Below are experts of layer 5 (counted from 0) of a mixture-of-experts language model. Rows are named router (the router's row for the expert) and show model dimensions 0-255. Each number is 500 + 25 x the weight over its row's rms, rounded and kept within 0 to 999. Numbers have three digits each.
After each expert's rows: a language model's description of what the expert responds to. This comes from a sample of Wikipedia text that the model never trained on.

# expert 47
router:484497506520494511483517504476513488556517502503446490475527483514547503470548505527485493539492485492471502499521506483517483483462537479492491514502485485472483485492517545480450533506477530511502475453456530460522473492520509493503531506477482549520488518508482476497524532520457483496524510500522496474474478550494479494499492533474477497542449504523498516457555499509495523469478548469510480494512476489505534503508447484491460495519463508513453529506478485468524474442498510526540477495488504522455495511478504498499479500526477514490507534512500544546495476528490489492508511557523507519524514517476511497550445487490516447483540536483494484511489518535480482496452488489463506534485515551533449479488483438497468483468499496459539531504502480476485501515486545
Word-initial prefixes and stems. First pieces of words split into parts, especially prefixes un, re, dis, en, sp, non, plus well, same: un-just, consum-ing.

# expert 27
router:510505452496514485514501503498463521501558532491496452486519487528493486492499516478507463503478448499493479499551526458523473491510516449484494507502479458462481493464523531482477522506472527570501487513491496462520497507516487480498500472492460510537507479517473472461514516500491466468533479474513468483489483505529504502489407507472502482559480511481476509487514502496496496485475520492497458523491454461530517468510509459487489463509493484507492507515498483476513511488513503554535500565484475536496507574451482462466507506514493486493515520517478510503477480507444476515499507490548533526527497533491535446503458492474526479486495511454504495515508516484484520499502475472506546485467525480504484480454502470458500494498495465472529496474536491479498543456493499
Foreign-name middle pieces. Word pieces inside German, Slavic, Scandinavian and other foreign names and words, such as Frederik's'berg, Hing'is', Wär'me', ö.

# expert 12
router:512480485555485465496520484484469471503523527506477461495508466529533456478535503514478509506489487466472487475497521481510476469499522474471470506455480451453494481454528526479507543526482524523527481509480507497526492532522463505474533466486487520510489502538498475476523519497465453482515519485505459450472512515521470498457491490494486477522511515487486489473530474502478504503465515486511481495516483470558517467513502489473481477511490483529497523505469464487508500478521539522549508518458445519493479506467490456459491505520476510541536545508491541520479495542495487474551511515530529510550510546490541475488487457503508493477517529499514530536514520505451475534461461457510507515474527521547500480471465452474493501462469466489507495463520485502490506501508486
Place and person names. Country, state and city names and first names, often after a comma or New/United, plus years in lists: New York, London, John.

# expert 43
router:511456485571470454493522480485477489516491516489485482494537478520506484505510477505490505537459458501470495519534516469524470465493513481474459510458493495481479496480487509448473548546485521545530487489464522473512488497540470526473536454444485520512473543500501513489550504490478450480530506488486499497471440522527505494476493535488483481517485537495457476474516491518482523487473526493527473520525500492509513497546477492484488508545508492525454508474467508498509506485528527522543495527466470499474506493492473482480503520524483537526556503536485506518494479536472466485507490509502525550547513523462541485507441462476514476477501513475506536542499487522513506492484505488494545486481527523479482498499477503480505464450477479495497507495534454541510524488470494
Capital letter fragments. Single capital letters beginning names or abbreviations, often in tables or after a pipe, such as DH, DL, W-irth, BP.

# expert 50
router:460485476533492493467510448489448487505495541487507476500530488529532483487518480520494484533452501511451496479503511463516504480490518481506507487449472502481499502499547526488485514534481523530504503507484517495495461534518504523514537485485470531505497480542480447470553540505501467455530505486513498466500511502521487441480509502492495455521488522516465528506501505524463536480473528481520483520527495454543506471500478472466510458500499468524490544453478462518515494483505494543503477534498515525471477511480479476456487532508476528524490516500472542553533489486491477453527533512499515500506499530457477464527465466492536489453530526513507528513475515539460521486520499455477535514489516491503493479494465476502480448448477480485513520476523490520489547479489513
Infobox field labels. Line-initial dashes and field names in infobox or key-value lists before a colon, such as Born, Website, Type, Genus, Location.

# expert 21
router:450476508512460479504505494469467498508515505443483500462501476517514490468503483467484483510492485474502482482516514483521488492473525451484492498495502453485481477482558536506448513535478527496522498495491510438544487528521489537482503481488479514550486491525511478499504543475479476496500527488555462469455468525555472463493485496490489471537513525540500524458488497554490507472479540500540493499499500475515494492500482491480463498509466503512473519482473450479532491477538499490520457557463491499474488511493505506480478486504489525539526532512480525522468496529491500483514492526494507515517510539474533503516465488479507469497530512481544487495478495523483472540452468453458527507460563487538461499470484468485474493494500463479506514476519493463474504522481551
Verbs and function words. Copulas, auxiliaries, adverbs and clause connectives in running prose, such as was, is, also, which, but, and -ly endings.

# expert 9
router:521480454533482480503521479458494476518529495515487476496509479495512487489504487472471505558490470492497495496524525455500477476487509488483474524498499444496490468457541546484476512561471534545513452484494493487516503509502488485513513495471490519510494499504498487485544505494469488468506506474503491463466499526516476497474441520475475496519498516494503486489481490501445518496472504484510483514532498476513515458551488495501500515534488487522502543511470508454495477497507512530564492520482464499500490541445481465506515506532435508518535537534498539521509480508459458504516497476531548546544536530497550462535426479465509493476510522510500479542513519500496471493484482481492521490481521540482501490487473469460494488495450483470549491511547514501510486492453487
Personal name pieces. First names and surname fragments of people, often after an initial letter, such as Chris, David, K'ro'kidas, Gra(f).

# expert 25
router:465479492511474498475520457488473473480556508512489483484520444506542484488546501467444485504480490516477466489494540482556499456480545484465463490481457459489450468493513539491486524511491545522542485484467524486528480529517489534479529496497469536500469499533479483498494506511458502475512498459501464473462473509508472490489482505496473499523507500489465494487514448545444511489448549494501482526512464475509505447543464473475507488535497454540479500515504493458526461503492520519505467501475483549446481499474498488502463548538492540502515533495444527513499486508499490488532483545498518506532501517493510503503474489499521489483521511458520517500509499480458489509487468457519527512491505501489498485484465492505480495463501494497525511480521488512462477497496541
Biographical common nouns. Common nouns about people's lives, work and roles in biographies, such as life in Personal life, school, player, team, actor, siblings.

# expert 1
router:501473449538477497484527496476451504534525525465507488495503496524503470468493516490502477524463488490480472496498518484547454486471533486491496502494500488481478480478494561492507549523460522512509462474494533497554469507533450523464509470463470513533496500516480496465518522518470484442509528489517464481488490509530460486502496508487492495503492516521456514450532479515492532485472517489511464534494456498550510503525492489453495497496480501516506539494478493465507490475553505510525505520468489527487468526515456483481483537518469515531535542508471539508466495534488445496512482511538537534516544517464512482537521454472555478485535540481506504549479487525501498494468453471470538534502508511527493488472495499461485460492504491489535499483510487504467519506502501
Articles and determiners. Articles and possessive determiners opening a noun phrase, mostly after prepositions, such as the, a, his, its, possessive 's.

# expert 51
router:463489482514495511478508430499478471494514542475493505464515451535499500492548484495474472503474491489496489482492533471530485472484517482446477492447483446491469458478534536504498526520480520534556465500491508506503470531531506531483532491483481551517491509514484491485515525543495470500541516466536485479463476503501474498506485492497470502521446522511470524494518475534447508482491541461516502511514449478517506452561478457486509508573491494543505496496481501486509489490501537517518484489494495508499459508505497466500475520525484529505514536507483565502540475532502447497549511540511514507526521515475532481494476448499540485462499498489521490504472499512476472504498465481484510535496482502505479465475457463492489488509500505502519540503528490513479474518501537
Biography verbs and prepositions. Verbs and prepositions for life events in biographies, such as married, appointed, graduated, won, born, plus by, of, from.

# expert 39
router:493449499532488459453517503492476495528515532510481461473528473529523485470532511507494479523489499455468483465540533476553479487466506461475491505490455513476486466492508519487495517514483512527502489489486530494518456520534494523479532492492470510484465505517485491467507508497500490448521531453486469475502475508518491478501488528504484487525492515515492492503514475532477511476489516498533469487514487481530530486517493472450462452541473484533500524490455470447516458467543519548523513493474478519491504540467494488447469541502479543502529539512465513508470494518496468500516495555554515512517545484482518489557484498505521484473537520494568520521497493499485484490489502497494483512466521518556478458497470504460472483474451492454506502478496485508467488499481517
Descriptive name words. Capitalized adjectives and nouns in geographic or institutional names after "the", such as World War, South China Sea, British, Air.

# expert 38
router:505497490508474474472550470508485507483524510494469474472508488530562470484526527477503493512482486474448475471515524516545493472494496476501460493496494453460462501509524514478484544503496509507550492489462547469508480499521488546478517487492476508511461529546469490474534506513504500458508518480492484487494462536517463464506505510470464467547518510519461521480533484539469520458461505506513488489492475491513540485505451503485441487496480469516455509516487503454565468492499510547502457501466503520479486513496486511478467536517495549510519536490472510529481509510494492485525498518514538521543516495483488501533455490497485506501544510474534510504482490491471459495497518483498516525461524527544434477501477480486490468468482483468498512504504483508471495457470550
Common abstract nouns. Ordinary nouns and adjectives after an article or preposition in running prose, such as time, years, water, land, long, million.

# expert 40
router:490470489513497479485510450498459491474532517503496463462526504496521463491503479526491487526491492467472461499512525465541491464507559489487470530455447499497440509503535512468490525504481510548521475510446516476546470528515497527499532454489462531514496473535474450480545516509465474455522476464499510501490498530505497450482494535492488479530466513502481506495515507504498499476472537483509488509509477490572508477510488480477496501490506488506491515500493481516515496478510510515510484526437482523498470496483474486480497522511485518501504510475470504539524471530489479431528554483503533488549493515500529475539463516499502475460532517485511548514511548531450522521470476490514526523504520485508482451481471482470483489499477488483501539515520486549477527505480532
Infobox and table fields. Infobox and table labels and units, such as age in Born: ... (age 87), Kingdom, Order, Nationality, degree signs and ft.

# expert 53
router:484503488506494490450505465481504489483527524473477486452514499523502484475512477475461464490471480453479495483532535451515484467496500490492472505472482463462468469472493515478452498497486527509543494496508520493518491533518487537465527483479484530572535494497513497471494502557500493490513522484530477498467496564517450469507483507484463489559451533526489530471510461529496501490478539497519512490511435460514507463520480475507462520529498491512485525521477487493532445489496520522499464499488479524485497502465499504495485508510500532514504531502472539514482491508480480500531484526522519519510499507476521485498468476473510477484505511471532537496455546538454453488515496489475505562438498526538491482475485443483505470489502504500521492492508487486476493509448541
Verbs and verb endings. Past participles and verb forms after was, to, he, plus ed and ing endings: used, released, held, played, head-ing.

# expert 44
router:498489483523490467475529509501483476518549512493516490489517476553523475462516499510509492528475459490490507502539557496512461503473524454500486492502493490497498488475514520466485531510439551512518470516488504464516504534542485519469528459454471500523491512556490467457540536518477471489514491499510475470481470498504501486476490515504466454538480516522484494445524490491466522469479502474500468535488465484540506469515487490504474436506485502513482528525465481494522486483538549518546502531456497510492496516491494462450475499534488509493545508504474505505511474519468477463508525530509512513534517508475530477529455469477501489513522536483499526533491489516475480539434484471506516527487506546519483489475484484441490492487488481472533529507510476517471530464508521
Brackets, symbols, scripts. Opening parentheses before notes, hyphens, digits, LaTeX backslashes and dollar signs, and byte pieces of Thai, Cyrillic, Armenian or CJK text.

# expert 52
router:532521465543473456418499462508496479518539508465484483502492493517524491511518527476486497553475471468470462474533511509544486473506513482518480510506487487484515472494557516480477531495488512497521487473465513485510516495545490536481507494474477481500524549526478473443521498516504498442499523482503467494471486532539483475472496554459481483518469536512509513468513492507487540478477545492506438474499494485506527466503481481446427490486459482529466516500489471467527463454528495506543496510462490518479474501475475488491477503529470531523501508503507527498493489493466477497507519527525538512514523491482499495528487485480519460511544521486508497501482471546488485507480495473501500521464506522514448511482509504490522477469484476471515486535521504473452483461480519
Word-initial fragments. Short lowercase pieces starting a word split by tokenization, often after a hyphen, e.g. multi-et(hnic), cyl-ind(ers), ar(ches), plus north/south/east.

# expert 15
router:488513471490475457492526489497485484484529532474515467483520496519490476479493509455478493526504489466469469460550525482511472496495521447460506514484494459477489502446504548496500516498487523550524495519497501497506487508522457520488516477491446494554477494527487428487494510504457492499511541498499451496479499502535472500520453539472476489517496490489511503496522505522481505492484499463507468528517461483546526458503507469452470458518511484534485495514514464451518522479525515474526505556465457561498492552437479454477490524508504491516481515509454499508469480522478492506529494499502541490513508525513530446486489470500499490471505524485524490519506518482468485530485487498517531500438496487513500477454498469494501492483483465483517518449544493476474526491499493
Name-ending suffixes. Final word pieces ending surnames, place names and other words, such as -son, -ton, -ville, -man, Stromgr'en', Reun'ion'.

# expert 14
router:506457488528497498509513505471501478514506510499490482487518484549532478492530471538480495550483473480477477507514531460515481472490537476473457503451500501496504482485504539463479540526445520536503479481470523487532471513553469523455510466453457529511493519526478508481503497504493461484523480472526494467480480536521520502484483522475478465507488539496485498472538467494479518488479504482527484509512496456514526515526481474495492485544468497531480534495455482522508486475514531544532493525487489485462468517492479438481464517546472514499539519535498528528490463553478491490519486504533524544552521530468499492512472446483533479503538542508505522530494487531489517493492492489510531523492507509512471487473492497444482461473473492499550514488538484532488477486478495
Capital initial letters. Single capital letter opening a split proper noun, often foreign names in tables or lists, e.g. G, C, K, V(ästra), B(ostock).

# expert 42
router:504504492523462480481531467502482472530527535505476473499521503541508471472495516473485502517460496510458479479533485497547497482488493475478478533510457500467489494505529510489468557519487528510531448502476535466518491497529444553478505470472505506510510541530457462475510537521470476459505519480504464488502516530517482464444495514475513472500480529502456528481512501480489482486490503500481468497516466488567550470511459497489459487504487481518474514494479486511528448495508504508491485521489467544484448513499460512436461544529493545496542544505489509499490500512490504481515512523517524525535523517497518490521480486491531494488521530502502512545492484533481523509507473431503513490502507555518483488497505496470512470482489476482499548510505456502457535466481491
Word-initial fragments. First letters or short starts of lowercase words, and nouns after the or his, often in species descriptions: m(egalopterans), head, her.

# expert 45
router:497485463535471496477541489458472494540505488499465473495536489495535495496496493473484504548466442483497467477521514457505474480464482493462464480518504459497451481462519512465463516515510491528503471491487525478504493475500493522477501485483475508503507534521501501466517503487489516480510520478511500487430473502521474477468479541472472486519470560498502492471496480515464508483500503485555466508535492515494522485508514485494493493519514471536497515496474497489495445503512509529524511538501498508423502517450457450487518514510450521499540526544488516482489465520457494508509515482504513558542557512506494488517438476465509487468517510500521470531507532547515481479502490505495517470447501496514493482505464505469468435464471477484525481496512497503487469485465489
Second word piece. The second piece of a word after its capital first letter, in names and rare terms, such as c'af'é, b'umb'u, B'ay'kalsk, Sy'nd'rome.

# expert 55
router:474465480512482487516525486473482491495523503488451500439550476523513487492558474501471479507492493489476489504490512469522479460455502475487478495481501489490494479485512499491452504517466538499554492488472534474519471483509497508462501495503484526510463516484463487489535526526497497483538511482542476496481491518508485506509473513495490476571457522547448540486500505539480507466499516478536514486517484481504504498529497475493480506518478508524485522506471473483538506465539498498514462507484470498490490496487508505491474511501488514536527519509499561511451485526504484491558501542575501516524523517475517492506480475468509444504531522495503486510465496539495458500466456489465515500467537507552439476475476440472472494499483497439510526514517475498461484493472530
Clause-linking conjunctions. Subordinating conjunctions and prepositions opening a clause in narrative prose, such as as, when, while, until, after, but.

# expert 48
router:470481457525513476477512460459473496488489518456497501490503502505505479490506479519485484541462508504498482492501504478516479475475512450496464482475463492479491478499523525493483517553480524514502490499474514496503495549543506524452524489467461519499464484521486459476509544521504460477551496492513504467483470534489499473452488509489473471517504529532495533502515459527491528470491522460535479529521485487561507478505494485470492455485480472512494531478467463508492510465539531527512515526471494498486483536501468471469456545516503523533521494540469530500527497533470468466555526499533548541510511526443488470503494448495515491483504537519495536528481507523488504503496470462471522545497542515534484486457480484485516494464483469470525490480524471533493509495479512
List and infobox markers. Colons, hyphens and pipes that start or label lines in infoboxes, taxonomies and lists, such as Plays:, Class:, - Crassispira.

# expert 26
router:483504451534508484490533436472495493497499521468484459476511483529535478478508484493472510496486508494490505497527509509510454470499526472505471481461476467492485462471533511490499537504491532509506492478460546492524492495522492500455505471448486510503479518551495448483521509501481462494522521485501442480483490539514491494469457508461442472521504507511499503483499508506479522474486517482527473524529453494557545487490493501486473452542480503518499506470453479507539479492552525511537506523457484490454491525503467464473468552548491506501558497504492519510514496504479476484546507501525540536528532515498543452507507459478520474506511544488514510520469485490479464541479491462502532532485513532531471491490508492455492478491486483480519507490512488520500508459491524
Table cell separators. Pipe characters separating cells in wiki tables, mostly between numbers in sports statistics or results rows.

# expert 36
router:460500460512507489502511470485465498476527511472484490461493497504498474495510528453482470522480471499488474474548525473494496474494502478472476505475497443496498498425513498487457497507466504553503479482508491500499495503532497479498499472486482537528503517498448459464491514488497451488515535455524458475485473529515467490497446527451523478540498502482506494476481506515486541487500495477497467520535456491517508490504490478504497492492484485519487505506496476436503487482507525485551480570496446528501505547438472488476509510503488468520503547548479504531497462506441485503488539498548532535554518531501514450502479507504526493471498491471527494524523513489474482507499470499502493499491521479524507503492490489481490480495452449449528496471538473475481508459503490
Mid-word name syllables. Word-internal pieces of foreign, often Romance, names and words, such as Etcheverry, Ortega, Célébration, Bashar.

# expert 31
router:486488499524505497465506500503495439542510518471454473480513473513554507465537519505520479533507468480501476471518525508506473497493522478488472496502465494445506476484528536493471517510476515505530482472478481480536494487520514529500550490482474517525487521537470489504519520521470488480513496491520505473474472520514501501484490553479500477514482495499484550491525497527480548480477554487513491530539495486503533493487455475468483471536485488517458540467482467469531490450502506501533464529480481520427471500490483488485462491550465515521521520511498530514475490520477495491524524539529508541512505524464497469535475488460530487495545550502506498527521487521489508523472476445504521526475523516494479482493508475477446493453482500483543552478494485467472508499458532
Word-initial prefix pieces. First pieces of longer words, often Latin prefixes, at line or sentence starts, such as Res-olved, Reg-arding, ind-irect, inter-action.

# expert 56
router:463504480517489489478552487481488479501516486471453460480544501485527485505490503479486464525480456488475454461533524499511472489471504486513474511513490480498461499464507487484459488506500501519491480493497504503500500506503507560483522515483478540540517523525484489464523495500498527492525528480515485493450482511528458498499481561457473496504462526497505513469509491504482505485491503468556463513579483512487537480494511487473495492532505476549471498500514501497503448492507511482505481524488475548447509507439433469486493511494456524520513520560452523495453495507478510496501527500511506534522552522494493484498464488460501478466524527507522473546482543516487453476510494500487499496438491490503464493485482504470472440466474489466521512489497469487491490474473512
Mid-word syllable pieces. Short word-internal pieces right after an initial letter or fragment, like ol, un, ot, ept, in words such as Tholian, functions, fingers.

# expert 0
router:454498473516457479477529475495487500499537531491507499473504484528528446466553491480465498536479465474463462466509510461500469468465509484496486483477485506444483485486515536459485532497481526501543468508473518435524491510517486523461509465470486507515496541554490494454530520520485492495542522466516480454474457514511484477495483510487488469512507513496470488501549462514467553470463493504531473515511489478529520474515479473437467454495469492540482544509488473484536493495529539530506488507445486503489497525484474498461473530541492501510515511521497513519488470529490470485543488525511511526512507505490489492507496479485552507478527529494522502524475493484502464522473501479504529496450522518524481477486487490457496465467487466464504511472516479472485504489487513
Counts and quantities. Numbers giving amounts, years or ordinals in prose and tables, such as over the next 15 years, 240 units, 3rd class.

# expert 62
router:458505466511500500497506496475476477495540513471499477502521501524503464489505528457494501541485487511474475455523565489488479489506525471435501522506501480489494487475574493492472527508478521557529456490507484442524508519520480521480507473487476532515455532532510428477515518512478492501518531506515438486498503517494466479492473534468497468518498503502482484500509488522494540488499500446505479499525479467535485477509473486493482464498489489518489515484472461465529476479503506475522504524472470524503492552447506455460468530520467505507498535541477498512486463518515461509508496496493521539531526555468499438501467503478542506482503501495517509521477499487464506543488495482497524540469522504526500495482520486492517483494436492457539503492537469503495478472497491
Vowel-final name endings. Word-final vowel pieces of South Asian and other foreign personal or place names, such as -i, -ana, -ani, -aya, -ia.

# expert 61
router:495504482532497497514504502500477490520516497515488459490500453528531476484547544509508495525470450509485477475551531468509487490500496478491498519480492483484499484466512530474473555517437537550511447493495518443523489509524470493465509457451477512516509495511499482489531510511503481475540481465535491454498488515502495481498454516479490475522481532483491492481533516498454508485469511472504490514500490450566523476518462467495481501520476491532464522510436510506508481488510504519538506519476475512477504526478504461481474522516466514503544516522508491511510475518478477492498517518531528555536513543457522460532450497462553509511491546510495488539505494512483518537456472485502528512489522528534459486481518478454492477490486481493552513487520461512484493485512522
Foreign name initials. Word-initial pieces of non-English names and words, often Vietnamese, Turkic or Indian, such as Ho-àng, o-ğlu, T-etyana, G-adhvi.

# expert 30
router:465510466513490502493548450463476489507506514450477455491517442520515498450524490492482493508480513496502500485505513507506472482478526487498487496467471479478485457487534518492495526512494518504497478472464524480528502506517495528480501482460487513488493527534496445495507522496452475483529530499501484476492508520518482479475483507484451471509505515510488517479535488501481539468476517477511487523540451485542543480501493500494465444556471513527493535466450483496527492491548538538533512516462489502467494525499489440499459516529495525509551499516482508529506481536463474495517499523532556541510519511481554453501512472457517457500508559502503502497472487504473456529475467491522509546490531531530469483493535501484483482491486474483512519474495489523489507454482532
Table column separators. Pipe characters between table cells, mostly after names or headers, plus semicolons and heading equals signs: Party | Candidate.

# expert 11
router:483512458523485499502521456454496487500519530482499460484515447513523494456540472498482498507472514497489504482522526495499463483508511487510480493482468484465471450468542517497498518513489537502498486492460520482525496527497496503441496477464484532498480503522490454495535542491455450484531509501505482477490504544514484491499479498481471464518498506514491494489522489497461532478485503481512477518520454479536529484511500484494472454538490516527500516468469488481527483490542538523531489512460481501485508545499481422489478513557502507497531499507491509528504467524477485494529487518541560536531535513482552465499503463465510496506508558494515527515473484510468451529469464461523512533488512539514470492485522490463497490504467488478536522490514487523477520430494535
Table cell separators. Pipe separators between cells of Wikipedia tables, typically after a name or number, plus semicolons closing list items like Nominated;.

# expert 13
router:486496461551462481457511478458495500530497537488517504482507489509505477457511471487483470523484470488484476479521550493526465469470527505477460503499475457502492486472494532490511529542467540531521489499480495499515465531545475508491526482481483524535459496526468491476522545542494487513533525502519469471454458491512488500476441503496510492516453514542451500482501468537461500492491508485502473537489492486573512511504499480470499489507506507508510503493475478481507485496515539499551457512494500522497448525493481442476498535523469506536565516515478524510507490513508448476527495505542538522515510511491525496481513469444515477477510555519507490521487540526504497510489495484468506526495517518538484494442519504493483498502494452494510513510517470550465534503489518
Prepositions in names. Prepositions, especially of, inside proper names and titles or linking nouns, such as Palace of Versailles, Encyclopedia of, tasked with.

# expert 22
router:512482498521481462456511492453493489519507514484479491511495441519512473479532521509490457567476454497466502490505497488540489467476529472499483494460478482480508486480507503471480557529464539527518490495483520485509478532531466526471538491482469500515500508527494496468531534508498471497546525483493495486478435549497487485453496521480462489521491532483494501483555461529476523463491504452511449502528490509523533496511479489498476506530474483514462536511493499518507497480559544495558509525489471482478475536485497483482474507504486518510512494534483503530515449506479482493521518496528536531527519524474533497508478480475503456479508501489514547541503480496501511492476508475509533532504547546476462458487503459483508459476471465481507518484532474476512532484479523
Hyphens, dashes, list bullets. Hyphens inside compounds like Multi-camera and super-rookie, en dashes in year ranges, list-item dashes, and opening quotation marks.

# expert 16
router:467467488518483474500504493465470491518534529449487495472498475541533477470507493491491495501495482479494492463545492462508492490503517468477475512506501482499486457487536526487421529551468525511521487505503508451540466532513473514462504454474490498554513502544494474503516521480465489490526522475556470481472497557506493485471456486488478480524485522552498502476508491514486497496482518511544479486501488454541505456502454471489462477543474493505477516499482451476523491479516508502534457534468500516467487496511496497491463497518493518550529521494481538493493501536478486447508491505515503516518506516487541479516475478492526495496495506486514513519455494520476479541444478439473528534477506506524459453481487462491469492502487475512513505476495511499467510515463538
Auxiliary and copular verbs. Forms of be and have, plus also, he and it, right after a subject in prose, e.g. it was, they are, had been.

# expert 18
router:450509468557481477452547449484495477501509502454484483460518501508530486475507489490493477518483476477472491470502505486550474465483520484500482506469497480492492476492512497483492545501488528513554496506496519501509461516523477512481518471457498514529492538513450489470540519544502498473553522490540485500473497517533496514485472518490481503570462505528502536480500482536468502507487484454516503500530498503560506518532461466472488501498495501508489506514433477489552486497499522519530459515471464518497468499486491459481470508499477535567561513513470569501497471514476473473515518516548506524514528500482498465522512483496525454498506538487504496514461486540478483512492507479467495494480543527532478485453477494477498504475490494473503488510509489503481485506462502
Locative and temporal prepositions. Prepositions of place, direction or time heading a phrase, often after verbs like located or moved: in, at, from, during.

# expert 10
router:481491504557488481463526485506502481522521500497482454491499479555507484454535470502467496540480488500472469469523524480520486475462506434489496500474472482490503473500503504472485532507487531502504453486501508466531493491560490504472556459456495502508495530544476494507517517512476490484526491464512483481492464547518502473487500523469490467512490517495480477482519483498478535488500500484511468508516499451539502470533492459479476437531467488513493544498456467481495483492512500510536477509475482516478448511483492491476465541525477533521556510537476503533452467548520471487530508521506529530504540515479518466486489490484531487493520515493511541550506469487477501489431483482476508510500520517525466486472486511455506502454487497479518522471500476479455490476504501
Place-name starts and coordinates. First words or letters of proper names, especially New, South and North before Zealand or York, plus coordinate N/W letters and blank table cells.

# expert 28
router:480483465551458490495532505456487503483523513487502492454517468499537476453525485511466502501461457508497463478524513481531483495464510465501495476497467468492479479496542503497496507501476531503537492485471535442515503544558494545475514493475487495510456502530505483489508520495462454474528521483543457486476460501531500458466501504488487498518499510504502518460497496537489531498456523467532490513525461506516491491504484481492466475512497503509505514516477465496528478494535531500508482519454475501473490507492489467453492502518480543524546498536486504550466471564499471486512498524544534514522503524469510462517482453487507479505505526467530493518473489522495466506445496491477525514469523511531466460463502499476496499494470504487506529462536442498455523506501542
Commas and clause links. Commas after place names or clauses, plus and, which, where, semicolons and dashes joining clauses, e.g. Fayette County, Ohio, US.

# expert 23
router:490475468544470487498548496504464502522526511459495472463511493533522471477509529464496467512485492502460464490494509495529462484461518485501476521506509483460467478500510533487485520526475502513528478464482530479534449512518482527464508481455474509530520493523462515465504512517496490466514535489521455499500497530526466469498492524470466475512491516510447521457530492540496551467476530500516498495488461497522512489506468503438469485495450511519495526485463483456537488440525506535505486518475501513493492498503477502501458541525472518504519545496479562508447501523497479505521481502523516562520535509473502511527505462477542487497548535481505478517473509519493481494470459472473537521503526526536471477484490489481493458482500464482531494482528477500469492504484526
Determiners and articles. Articles, possessives and determiners starting a noun phrase, usually after a preposition: the, a, an, his, its, their, each, one.

# expert 3
router:518484470536498452482531460466468482509528530498497470471531471502514482472540477502484496518469452483458495501504532488514460453482516482512466491482485492476474472493515529476481520514464556502506472514492498442493499534520486500478517484478457512530475531556499479461521515517454461481528502467523498450463470512481454476471463531490498478507494501497494479488521499498451536493449499498498469499508464471529529471546471498487476448501520498518504531523486472513520495486505525510493484532456497493483483530487450469475466542516469503510560500510502497525490488546490465489508495496528505516540515539483505503484483467479513505505527521489515536512511484503443504502464482487502514483472504528508460480440482485489501467463448470479527499483533464504482508483486477
Digits in numbers. Digits and decimal points inside numbers in coordinates, tables and statistics, such as 75.35'5'278°W, 281,424, 3–2 scores.

# expert 37
router:459480472531460484490512433480502487520490521449506507490508475495505474478529497520494502507492469488494497469513505486528499469445526489469460498472486425494473488482519518491496517509465515537527498501478501487488447534518487513505514464460453511561491494516460480499532524555503487499537544503555488486458488506519500497503455510492488489526449512545444541491513488531483502493483507487510496514516504468563534493518452462484516495538478499525488505488486480485542492523487529509524453513480517522505445506487491464497489515533473505534546506496477539507512489507498459451515524500522500518530503524472558465505521481475520481463484516501514485519482528543483502534503486476464524548488512528519499472482491480508467497495485462499506511512508491529476516518464539
Prepositions after head nouns. Prepositions and auxiliaries right after a noun or verb that governs them, such as member of, due to, silver medal in, had.

# expert 20
router:513508472523479479475512487470494471493558515498505488470520463535526476446520481500453478512470491506481500478507515483539480493491506458506491481499487462477488495469527509496499516519476546508516463504459512465540513547537467535449512495450488523514473502513511504483548527498461467486547506487526469476474468506532477473459481488492500491508507514489495490469511481534448512495448505439515484503509460477516498476531497485485492473504499511506498506510469497498534480488550552505515455517451474505499498525494476460462468498530449507516549506505480508545491500548489488492508497528539524513527499541486553446499481478492512483500504539447526505535470490514501465507460473489479515522494513523556494482478497481463506500506455500471508534489543492490470521501504525
Clause-ending punctuation. Commas, periods, closing quotes and parentheses, and "and" right after a word ends a name, title or clause.

# expert 17
router:446471464521460497467517440500429471491502552476507473476527496527522466503513472500484470518473497472484471487514516465555503480500531509497494505435463507493483498490510537476483515517486526536512502500480517497525452547517484535496525491485463537514489494538488448485553504516491452464511502500533509482485497523543489464481510524497488454521488513530494518488520490522464532504448544498496483539521498468535503477519476497450498458501494460508496518474469496510547499490518499528497463523488515514479481486483483481485480518528516501530493516527477530527526483520487486454519551526502509509508511524459481462506463499505548477461531520462510536505485534534437521499531491481491532494488496480506510489496468484506479459470500494503498510480519506536487534481466498
Infobox field labels. Field names in infoboxes and table headers, usually after a dash or pipe and before a colon: Born, Location, NFL draft, Total.

# expert 54
router:503498454545505486488540441481494489499512531488473456474515471508561469481515474497485515500503502475495503485509539507515444478488544492501470474482489489484479456457538504498483506503476530505518486467497531474516486492538495513467507475441478506518474538557498448482507502492466492479507503476517456475482485544511494498490468508454454489507494502527486503475531510512485515471476517481548464525532449505527528487511486481490458453549484504516498506486455489499545487489532534510518488535462482496470498523508488447499493545537504514515543502505487520513512464513486478493542491520523543552533530509501522446507507468483512475519514527502498500521492481502471462541467490477513519542474526525511451493491512495446497469485462497490512499473521493518495513463481515
Numeric table separators. Pipes and semicolons after numbers, percentages or empty cells in statistics tables, such as .776 | 1.7, 0% |, 61',.

# expert 7
router:478493450564481467489527498465496480491530508500499505484512503508520489463522471507497482518469454510506475480528510472514487488480503462491494479493466453497459491498543508491493514501458528508524485507438517483504512551536492532468512484456474499518466482532495500471517547482488459465537507502550455462477480525525493470444488505474482474511487522503500529472506481526481543500464513473529476533507486492532500492520498467493485462501505496501500508504463489505514492495542552528520492518437456511507493499502457477437485522530494525512558513504490516524477478528486459488513513517542538525538505530444497450500481453492522485496503526471505489523474506514494471517452486481482528518489507531544466484446473498468500496505485497467527530499537480509484506486499522
Commas and separators. Commas, colons, dashes and semicolons between items, after surnames in reference lists, in times and scores, and clause-joining commas.

# expert 60
router:483499483535493484445523469460502479524510515449503500435507493504540480466534514459499476521485492470490505476513543503514478493457516482471457496516482463480492488484530522482512523514497518516553481494508494503501498508530497514474531464451476520545487517508451495485524520554512510494546545504542478500479480490525490485482474502499507499548462523535470532487517457537466502493482510476511501511505495481564506505506474487482482494503480500506478509490491460491540477492518555502536448513497501541492468515501498455489481503524485507546540512522476540524491489506485436496526487520541525524508526544465527505490507485455500472476518547481531517519463502537503471490483503484475497546474542515554490499458522490492493498486486479470499507508499492492456499510449543
Argument-linking prepositions. Prepositions required by a preceding verb, noun or adjective, such as compatible with, reflective of, induced by, president of.

# expert 6
router:512459479553502463466519470471486487505533522506464504502520512505531481474534476519457490531483447501481481490516499478521477479499530478492471489449490487501461465486521522463486535531471522517528497518476547483509472491517465503462552469467461512527492519525494496446530491509485504487529504498502507440450477521488488478463471528466465475508493515513477489461528510503487514490481502497514473516514466500575513486519462479506490469502478488521486525517489476496510496473494537535505504526462475501474485508486480488478490513532485531514540495481480508507482470504488451441542532513510505533537521526496499503499447452487526474490545506480489527513506512510452514531453501459498524523489529526485490465472464482451494458476457478487519505511533463529484522493490505
Scores and coordinates. Digits, dashes, minus signs and degree marks in sports results and geographic coordinates, such as −29, 74–78, 41°52′.

# expert 63
router:506489486507462451448539476494482459476543508480514456496501485516526506482532484506496493515448493497466473452535553488540483480498515491506495501472452484470482486464502517493477509511462541505537484518486505481562499523526470525476504479484469524543490510529498464490518486504484476463520510494510445484480483509534471485518505517509463448540516513481489531491499466530456528486461537486488472514493464470529507499514485486444490442523492467536504523496487475461524480500511543532535460521484482550459475522480476455476484518534501507489502529516452491530475474492487494488495487523507526503514507514474515481506470496462534511489514518440528538500475496497464493524478508481517519537454510489524495487485499502476485495458480496477509500474525477508465480454481526
Institutional noun endings. Abstract nouns and suffixes in organizational or academic terms, such as -ology, -ation, -ization, School, Company, system, development.